python train.py --n_layer=8 --d_shared_expert=64 --moe_layers=[0, 1, 2, 3, 4, 5, 6, 7] --normalize_top_k=true --init_std_router=0.0116 --norm_place="pre" --optimizer="adamw" --lr=0.0012 --beta2=0.98 --warmup_steps=370 --schedule="wsd" --decay_fraction=0.813 --decay_shape="cos" --train_tokens=850500000 --dataset="wikipedia_en"
Below are experts of layer 2 (counted from 0) of a mixture-of-experts language model. Rows are named router (the router's row for the expert), gate (a neuron's input weights, with its number), up (a neuron's input weights, with its number), down (a neuron's output weights, with its number) and show model dimensions 0-63. Each number is 50 + 12 x the weight over its row's rms, rounded and kept within 0 to 99.
After each expert's rows: "gets" lists some tokens that make up at least twice as much of what it gets as of all text. This comes from a sample of Wikipedia text that the model never trained on. Tokens count by the router's weight.

# expert 30
router:36 35 38 46 35 49 68 44 65 48 48 69 63 27 53 52 49 58 57 53 49 52 17 42 72 61 55 67 60 46 45 53 53 55 34 44 66 57 41 50 58 48 31 41 69 51 53 63 56 49 46 47 14 40 61 48 47 49 98 66 47 57 34 40
gate0:43 47 50 55 24 46 68 59 41 43 79 68 62 45 52 15 51 56 39 46 58 67 38 58 61 54 63 68 68 48 54 48 47 58 40 54 42 54 48 66 35 59 75 57 64 30 71 50 52 45 36 61 32 31 54 60 63 27 58 48 45 61 31 50
up0:60 49 44 42 42 42 27 42 57 22 47 43 71 46 59 66 40 46 56 51 28 46 51 44 56 41 44 44 26 61 63 56 51 50 39 35 47 54 58 42 55 50 43 56 30 51 47 63 61 52 39 58 76 61 65 46 46 58 17 42 29 38 50 31
down0:43 45 38 46 36 55 58 56 34 43 83 47 61 41 34 40 43 66 48 63 48 79 56 53 48 41 56 48 65 34 47 40 65 46 46 72 62 57 53 41 57 62 45 71 69 35 52 65 52 47 67 39 55 39 34 53 38 34 51 48 43 62 24 53
gets: " ", ".", " and", ",", ")", " or"

# expert 7
router:39 50 38 49 43 43 50 45 59 44 43 66 37 48 58 38 36 51 61 70 43 55 38 52 49 46 58 78 48 65 54 53 57 69 44 50 67 37 45 28 54 40 35 54 59 29 41 73 67 45 43 66 25 58 56 55 76 35 75 52 38 45 51 47
gate0:58 46 32 53 70 57 43 63 52 60 70 42 59 56 42 50 31 58 63 58 58 67 44 40 60 66 55 80 30 68 70 66 59 52 46 46 52 44 45 54 53 47 53 60 31 56 09 52 49 46 31 55 40 67 51 45 51 42 62 39 42 38 49 53
up0:46 47 65 60 50 45 39 41 69 38 38 52 41 64 49 57 58 32 51 48 46 46 47 38 65 33 55 49 60 39 57 59 56 58 46 38 72 70 46 48 58 41 49 48 59 62 55 47 65 60 48 35 56 26 58 69 42 26 63 55 43 35 57 29
down0:35 44 28 67 57 58 29 56 61 55 60 66 48 61 36 45 68 39 42 32 54 73 46 41 35 59 57 49 25 68 63 61 52 56 58 39 48 41 39 72 49 45 48 61 42 61 46 49 51 48 20 33 58 71 66 52 44 45 40 38 39 27 53 46
gets: " to", " in", " that", " which", " first", " on"

# expert 25
router:43 44 32 42 61 29 43 67 59 33 49 60 49 37 52 52 50 65 88 74 63 47 41 41 68 55 41 73 77 70 57 41 64 70 49 50 64 53 55 37 47 64 32 53 62 49 32 62 48 38 38 70 25 44 56 48 49 41 57 37 46 42 50 34
gate0:47 59 53 41 52 57 13 48 53 59 45 35 65 75 52 68 60 60 57 57 42 34 47 62 38 56 38 47 39 37 36 43 54 41 43 60 72 60 68 59 42 38 55 52 53 52 40 66 37 51 51 54 43 74 61 42 46 49 54 50 41 38 57 57
up0:51 44 46 53 38 68 59 42 58 36 50 55 56 63 75 64 49 37 39 36 34 52 37 58 73 48 69 27 36 35 76 56 49 63 36 43 45 46 37 54 58 40 44 39 36 56 43 67 69 69 43 53 56 46 45 56 25 50 66 40 36 53 56 43
down0:30 43 68 64 60 49 30 44 30 64 50 44 47 62 45 57 56 60 53 72 58 39 46 44 54 57 58 53 30 54 37 55 42 54 59 70 55 61 43 47 37 54 46 57 66 50 25 63 50 49 42 55 50 76 56 43 59 60 43 33 45 36 51 62
gets: " was", " is", " of", "ed", "ing", " be"

# expert 12
router:34 60 36 45 30 39 63 51 68 19 57 79 47 52 51 56 43 62 56 45 37 31 34 46 58 36 57 72 55 47 62 39 46 74 30 58 58 54 46 47 42 55 42 57 65 60 42 53 62 42 47 63 21 51 61 44 60 37 65 52 42 40 50 34
gate1:63 56 52 37 49 63 60 24 51 42 45 49 43 51 68 59 63 39 50 49 37 51 51 42 33 37 51 48 38 35 39 61 43 49 49 42 69 49 49 48 52 51 57 63 58 64 66 28 65 48 65 59 39 73 49 29 41 70 37 45 45 59 75 64
up1:39 59 47 38 41 45 62 50 49 56 47 34 51 27 45 53 64 58 55 45 52 68 37 60 50 49 30 58 71 53 51 28 52 38 45 34 46 45 50 33 51 37 18 47 64 63 61 12 48 68 73 83 45 57 42 38 39 38 26 41 71 41 67 39
down1:58 39 64 61 55 65 54 54 46 31 44 60 47 66 60 41 56 41 53 50 66 40 49 57 45 62 55 33 43 56 62 62 40 79 67 51 09 50 61 60 53 56 67 49 55 26 50 69 49 34 48 31 50 62 55 58 41 51 53 52 42 63 50 42
gets: " |", ",", " ", " (", ";", ")"

# expert 35
router:34 37 40 52 53 43 46 51 66 48 54 67 31 39 36 40 36 40 74 55 41 35 48 43 40 44 53 73 59 48 49 63 65 70 47 34 68 46 40 45 72 45 39 53 67 49 35 75 54 48 47 55 42 56 65 74 52 37 59 44 30 33 52 43
gate1:51 60 46 39 52 63 61 38 63 44 68 37 34 43 58 53 42 51 58 39 59 70 53 47 36 51 50 66 49 47 53 51 58 62 48 26 86 43 37 44 47 28 43 52 70 57 55 66 61 54 64 43 45 80 39 58 64 43 55 74 53 21 31 58
up1:36 41 55 55 35 22 50 57 44 59 34 37 71 64 53 52 48 59 37 50 55 51 60 50 60 61 67 26 60 50 48 49 41 47 55 80 27 45 79 59 38 77 63 52 42 48 52 41 55 59 52 28 43 27 43 42 42 55 50 40 72 62 47 39
down1:61 57 36 42 56 38 39 61 47 53 54 65 31 27 48 33 64 38 44 23 48 53 35 51 41 63 61 42 52 85 30 59 49 50 33 42 72 53 57 78 49 48 43 45 44 64 62 59 48 48 25 53 61 64 46 43 46 58 66 49 33 49 70 43
gets: " to", ",", " and", ".", " that", " for"